Below are experts of layer 4 (counted from 0) of a mixture-of-experts language model. Rows are named router (the router's row for the expert), down (a neuron's output weights, with its number) and show model dimensions 320-383. Each number is 128 + 32 x the weight over its row's rms, rounded and kept within 0 to 255.
After each expert's rows: a language model's description of what the expert responds to. This comes from a sample of Wikipedia text that the model never trained on.

# expert 9
router [166 162 101 123 107 136 133  97  86 118 121  97 130  85 165 169 126  81 157 167 165  76 114 146  70 146 135 137  96 165  84 122 163 144 126 113 129 135 123 172 109 156 136 137 170 118 177 131 155 130 137 200 132 190 134 122 135 118 152 167 130 119 109  46]
down8 [161 172 126 174 152 123  83 116 190 180  81 150 108 108 161 150 170 146 165 189 113 124  90 179 148 117 130 222 176 119 103 166  37 145  82  39 143 153  59 158  69 142  96 128 173 143 198 149 147 149  55  72 123 162 125  96 195 149 133 146  82 115 127  80]
down9 [119 137 115 100 134 106 117  92 125 128 137 128 157 148 150 169 171  99 127  42 106 117  88 148 150 148 160 161 156 126  91 110  94 183 116 125 109 113 128 178 153 148 125  91 209 161  62 168 146  76  72 105 128 150 173  75  90 141 148 145 156 153  45  98]
down10 [160  98 127 145 130 152  79 138 182  85 154 137 110 127 124 150 192 117 139 187 145 141  75 142 162 176 164 120 120 161 122 105  78  87 134 106 127 107 105 134 131 142  93 109 106  97 129 199 191  80 136 137 178 102 136 162 133 159 115 141 111 138 140 138]
down11 [129  93 150 180 170 153 112 129 112 180 115 159 116 115 168 148 136 120  80  95 123 154 175 168 161 100  86  54 158 109 137  84 110 167 121 112 205 118 145 152  88 152 131  87 160  90 165  96  90 116 128 145 125 147 132 119 137 137 125 128 111 131 131 131]
down12 [151 165 126 119 156  85 158  74  64  91 109 104 145 176 151 117  81 120 141  64  90 125 143 149 146 155  77 121 137 106 119 134 116 108 141 141 105 146 159 118 129 148 127 127 115 140 122  99 133 158  93 102 111 127 158 132 148  52 135 116 112 104  95 117]
Description: Month names and day or year numbers in dates, and commas after days or before states and years, often in table cells.

# expert 3
router [ 77 170  64 147 174 104 182 134 121 108 145 160 115 104 169 124 133 124 122 115 131 102 129  64 129  86 117 113 107 100 124  83 126  72 156  86 148 117  97 201 187  60 126 103  72 106 122 182 128  48 123 130 101 161 111 100 105 137 153 137 146 114 121 110]
down0 [ 83 145  74 121 140 171 115 100 117 188 155 147 137 134 142 124  70 151 135 122  20 122 116  93 175  99 116 123 215 134  92 115  76 187  80 100 192 161 180 130 132 153  95 148 138 128 138 147 121 155 162 152 105 207  66 109 120 125 131 119 146 169 109 171]
down1 [146  84 202 143 131 161 176  78 128 142 176 170 133 171 147 166 201 106 108 106 113 128  97  85 107 111  73  79 128 103 118  80 144  93 123 127 132  95 107 150 125 127 166 150 207 134 182  68  90  97  81 119  61  93 132 110  73 127 153 150 108 130 123 163]
down2 [104 151 138 125 155 169  95 118  97 120 180 146 154 118 176 142 117 157 158 126  88 144  73 116 130  94  93 128 157 152 117 155 151  75 116  90 100  66 159 103 102 121 186  95 147 138  44 138 114 130 169 146 129 162 115 146  98 151 160  52 161  88 138 123]
down3 [116 108 105  80 121 143 103 118 102 147 102  84 143 133 177 116 146 196 135 154 135 140 107 136  69 123 111  96 165 173 152  80  55 206 159  74 110 134 116 174 115 148 128 135 105 142 112  89 218 132 172 159  89 107  92 149 129 125 134  75 110 131 166 127]
down4 [124 165 212 127 132 137 126 134 160 147 177 105 135  43 153 178 127 139 146 200 128 145 138 113 170 195 114 143  50  78 119 153 113 117  52 111 124  98 117 138 138 187 107 138 149  89 140 111  90  80  62 174 132 128 114  89 155 125 102  99 154 112 221 104]
Description: Opening syllables of proper names and place names, often Arabic or Romance, such as San, Har, Gar, Al, Mar, Gabon.

# expert 5
router [ 86  94 155  91  95 213 136 153  42  96 104 125 141 146  85 129 124 119 112  94 148 104 107 121 107 154 165 134 107 158 146 132 105 157 148 157 154 145  91 104 119 190 167 172 153  79 114 138 108 100 108 131 111 128 180 170 129 126 165  67  42 131  86  97]
down0 [135  88 145 154 149  60 128 143 147 151 127 106 100 172 166 133  97  92 128 148 189 139  99 143 145 124 137 104 155 135 173 123  52 132 176 125 143 141 141 133 130 104  79 113  96 106  94  96 179  90 121  94 118 135 162 139  85 204 105 104 116  95 159  77]
down1 [163 125 166 193 148 156  80 129 103 147 134 113 113 163 103 169 117  95 124 124 150 146  68  97  91 162 137  87 133 110 156 141 163 157 128 117 153 108 130 160 103 139 127 117 127 115 168  94 157 150 120 113 129 121  77 141 109  64 150  98 103 153 148  70]
down2 [116 138 117  71 177 130 133 104 154 178 101  86 146 123 103 159 140 105 170 174 110 142 123 104 174 112 129 134 106 161 150 127 133 141 125 129 135 123 148  95 152  71 119 178 154 142  87 133 174 113 118 118 100 149 153 152 126  86 117 141  93 120 139 128]
down3 [142 158 204 116  86 147 168  87 163  64 122 121 150 148 166 133 156 108  96 108 183 128 143 125  96 132 168  97 176 132  99 142 140 120 124 108 217 146  96 107 131 121  62 118 140 164 147 214 154  96 108 145 114 114 158 199 158 125 111 211 124 186 117 138]
down4 [ 35 152 102 116 185 154 123 135 129 105 127  76 152 101 184 179 189 156  92 128 154 127 108 145 144 123 187 153 131 162 174 128  90 123  97  88 143 105 198  99 178 155  92 134 208 122 150 130  97 161  97 143 114  73 177 149 124 124 119 127  85 142 122 141]
Description: Single letters or consonant clusters near the start of words, such as f in bonfires, R in Rotterdam, de, bl, qu, often in titles.

# expert 8
router [156  89 137 131 121 110 156 170 131  54 140 141 136 110 133 116 173 189 168  88 134  95 153 154 171 124 157 172 128 145 161 134 124 119 157 113  47 132 157  82 165  66  87 132 151 135 190  88 113 134 107  64  98  95  87 185 145  88 154  83 140 163 138  99]
down0 [ 57 113 167 129 136 120 119 113 104  67 124 149 138 114 131 151 103 136 115 135 137 137 116 135 139 118 185 131 123  79  66 113 137 108  94 161 129 113 102 179  98 131 137 115 138 148 139 204  84 117  95 160 107 110 109 121 134 135 140 169 115 121 124 187]
down1 [129 138  94 148 154 105 119  76 128 117  70 118 177 118 101 148 185 162 158 148 132 140 136 125 126  88 127 132 159 160 133 135 110  80 160 116 130 111 120  95 137 146  94 173 176  93 104 174  93 171 224 144 121 100 123 196 133  79 123 154  88 167 107 139]
down2 [ 47 179 107 169 112 103 102 163  89 175 116 139 157  94 171 124 147 139 108 102 137 149 145  88 169 146 122 134 153 118 129 160 101 153  96  98 137 149 128 139 187 109 141  60  87 136 122  90 110 117 130  95 128  99 117  97 171  77 146 132 138 178 151  97]
down3 [117 133 137 115 226 141 106 103 132 131 140 140 126 184 111 156 147 146 170 144 106 132 160 148  77  76 117 128 133 170 116 124 139 103 122 145  92 143 174  88 159  70  72  93 106 132  69 108 145  72 144 126 153 128 161  94 130 108  81 119 106 164 187 109]
down4 [114 138 157  95  91 120 111 156 133 123 174 147 103 185 145  54 133  92 139 198 115 167 100  87  70 150 128 141 124 116 144 114  68 140 147 109 113 229 125 181 106 117 177  87 100 128  66 135 160  67  84 176  88 115 104 162 120 121 126 104 119 129 124  69]
Description: Articles, possessive determiners and and/or after prepositions, beginning a noun phrase, such as the, a, their, his, 's.

# expert 2
router [134 142  90 109  77 100 204 160  73 114  80  99 120 159 149  84 105 180  80 108 101  83 153  74  96 114 111 150 143  90 111 135 146  80 151 113 115 149  60 174  68 129  94 129 134 158 161  90 143 107 145 194 179 163  94 143 110 212  87 170  65 108 102 104]
down0 [124 156 109 107 119 151 123 103 128 166 106 125 111 204  70 126 114 148 124 172  99 161 169 135  86 185 123 147 197 138 153 122 102  88 195  79 105 112 138  74 164 133 120  64 126 169 151  77 162  88  97 168 104 151 128 179 105 208 124 129 116 166  93 154]
down1 [ 91 218 148 173 123 132 102 165 135 155  97 126 145 153 151 147 125  86 144  73 129  85 116 152 134 142 136 115 160 109  72  87 175 173 128 133 174 157 163  78  83 147  75  84 145 123 103 137 126 172 120  72 150 176 155 122 154 113 180 129 174 149 149 167]
down2 [108 146 157 166 166 144 111 126  88  72 125 110 184 131 166 134 208 152 136 138 180 135 133 144 153 120 106 153 163 143 145 169 141 156  99 128  96  77  72  78 111 110 137 113 119  98 160 164 171  81 127 170 140 126 170 126 149 157 158 137 129 183 104 138]
down3 [240 132 185 168 126 139  89 153 182 112 131 133 147 111 109 102 133 115 135 170 144 154 167 128  85 136 106  99 156 138 131 118 154 156 146 159  95 136 119 133 182 101 162 135 168 131  90 116 177 115 140 160 109 169 150 131 101 140 120 122 192  65 124 172]
down4 [149 110 136 153 133 106 114 120 142 183  54 123 109 121 139 144 153 133 133 180 124 100  72 100 106 106 108 122 116 148 162 163 141  99 105 177 144 117 162 140 154 132 185 148 110 167  98 173 121 181 159 117 120 136 117 174 171 137 100 101 146 149 128  66]
Description: Adjectives and noun modifiers right after a determiner or possessive, before a noun, such as new, other, former, Chief, French.

# expert 12
router [142  94 121 143  96 143 174 168 144 109 102 103 159  57 109 166 114 146  96  91 122  93 173 138 120 100 152 136  97 171 114 176 123 141 124 145 128 123  85 197 116 121 148 119 134 138 180 194  88 125 116 156 102 122 158 135 136 147 170 145 129 101 134 132]
down0 [150 219 112 101 154 165 176 158 181 134 101 132 144 195 147 133 167  63 155 134 146 136 165 154 124 107  88 110 125 151 106 129  96 156 161  62 161 143 128 118 102 160 118  67 142  95 133 170 166 138 125 156 153 107 119  88 132 142 145 107 167 113  74 132]
down1 [118  87 151 115 136 145 102 102 142  87 163 150  92 169 124 148 102  81 110 144  92 157 160  21 117 143 113  99 199 112 123  97 137 112 144 155 181  81 193 116 139 116 172 167 139 139 112 103 130 141 117 148  92 169 120 134  83 157 127 148 141  83 100 105]
down2 [100 120 126 154 133 140 136 109 116 125  66  98 101  93 115 137 133 134 176 122 109  85 134 159 107 169 117  84  83 101 125  95 140 130 124 149 117 113 119 161 108 108 104 117 177 101 104 107 130 140 150 119 167 171 150 110 113 176 143 108 135 127  86 112]
down3 [100 163 127 202 128  92 107 151 152 117 112 133  89 115  84 123 140 123 110  93 158 153  69 141 154 160  96 164 102  88  83 107 118  75 148 115 138 129 105 118 159  83  95 133 138 139  90 133 102 102 147 133 100 122 148 111 151 162 121 101 105 144  54 138]
down4 [166 159 164 169 106 121  86 120 139 131 161 118 154 129 116 141 110 112 140  75 141 144 110 134 131  80  71 104 131 153  99 114 123  80 111 108 166  73 165  87 159 160 138 115 146  76 153  96 170 140 133 177 106 118 131 112 156 141  98 146 174 107 106 114]
Description: Digit pieces, en dashes, percent signs and units in dates, scores, tables and measurements, such as 2000, 6–2, km, million.

# expert 4
router [109 118 126 152 151 159 145 111  81 133  85 107 123  40 138  98 139 111  94 153 120 118 148  97 127 201 147 101 151 204 202 145 121 120 138 131 193 113 100 125 159  50 120 142 103 139 222  87 126 138 130 150 154 126  94 145 129  98 147 125 147 105 114  75]
down0 [127 157 100 108 190 215  87 102 140  99 140 111 143 125 105 176 142 155 141 159 155 145 212 120 155 132 154  68  95 156 205 119 159 109 106 126 104 106 104 127 105 126 135 107 126 133 164 144 169 162 144 133 125 132 199 101 106 119  90 145 158 147 138 135]
down1 [150 105 139 114 128  89  79 118 122 158 204 121  95  88 193 164 135  59 133  92 124 170 137 171 158 182  60 124  99 121 180  81 171 156 154 116 122  76 124 146 141 118 170 136  85  83 110 103 106 191 122 104  54 141 105 146 153 100  63  58 116 103 158 154]
down2 [136 119  76  86 144  81 147 108  94 113 160 126  89  87  76 124 109 152 120 181 113 108 117 107 176 109  83 100 156 100 187 117 179  97 173 127 120 165  65  97 103 203  88 157 133  89 117 173 108  86 151 135 133 104  33 158 114 141 169 116  73 128  92 113]
down3 [151 101 123  96 121  86 111 109 143 106 111 116 148 152 108 148 148 142 182 179 130 120 131 113 133 111 154 105 176 157 166  82 162 167 113 178  71 109 124 133 142 127 120  78 186 175 167 108  85 129 137 127 155 179 101 183 117  80 125  72 131 138  93 175]
down4 [124 134 128 173  73 127 167  82 116 156 174 154 120 119 140 125 152 131 118 128 191 176 105  73 127 148 127  99 113 141 132 107 177 108 147  85 122 144 150 124 143  87 115  96 153 146 129 131 185  77 155 130 133 156  90  66  84  84 122  84 165  64 108 139]
Description: Commas, auxiliaries and clause-linking words after a subject or comma, such as was, is, which, who, although.

# expert 10
router [126 132 104 141 118 115 141 115 107  95 114 106  52  90 205  93 165 134  86 158  83  85 146  70 138 110 142 116 116 110 139 181 150  89 140 178  80 158 110  79 123 128  78 173 124 130 174 136 164  67 129 164 131 164 153 147 127 113  96 108 153  98 105 109]
down0 [189 152 114 154 117 104 115 182 161 185  92 116 114 166 124 138  99 100 132 150 148 177 165 150 105  91 118  74 151 115  79  72 119 110 107 156 161  99  48 108 163 122 128  77 189 141 127 122  97 143 156 160  88  91  81 153  82 200 103 168 136 109  98 137]
down1 [132  82 102 155 146 148  91  97 191 133 112 115 193 121 115 155 148 141 171  68 112  94 104 136 119  84 141 108 112 152 135 126 138 140  95 159 123 155 119 131  96 117  94  82  78  94 130 174 151 190 122 121 111  77 137 110 135  92 122  96 149 170  87 116]
down2 [ 74 127 148 142 160 133 174 120 103 109 143 145 142  83 103 116 138 228 108 142 114 150  72 138 124 119 141 124 116  75 134 123  63 146  86 130  93 171 106  69 108  24 108 168 141 130 131  86 174 162  65 169 108 131 131 140 107  98 192 149 147 151  88 154]
down3 [121 107  79 156 140  47 104 135 106 164 130 147 140 135 170 146 188 169 142  84 113  89 112 123 119  95 145 176 145 131 112  84 118 120 124  53 111 149 105  83 148 131 109 149 139 100 152 107 122 148 126 159 131 147 128 139 125  62 128 134  79 147 112 145]
down4 [145 186  97 101  83 137 130 118 138 146 131 137 100 118  95 104 141 197  82  76 131 101  90 170 143  60 114 206 132 153 134 119 159 113 117  96 150 129  92 141 106 130 125 125 160 126 143 178  89 168 155 193 148 143 125 117 132 141 126 107 102 146 157 117]
Description: Prepositions and past participles following was/were or a verb in biographical prose, such as in, with, during, described, released.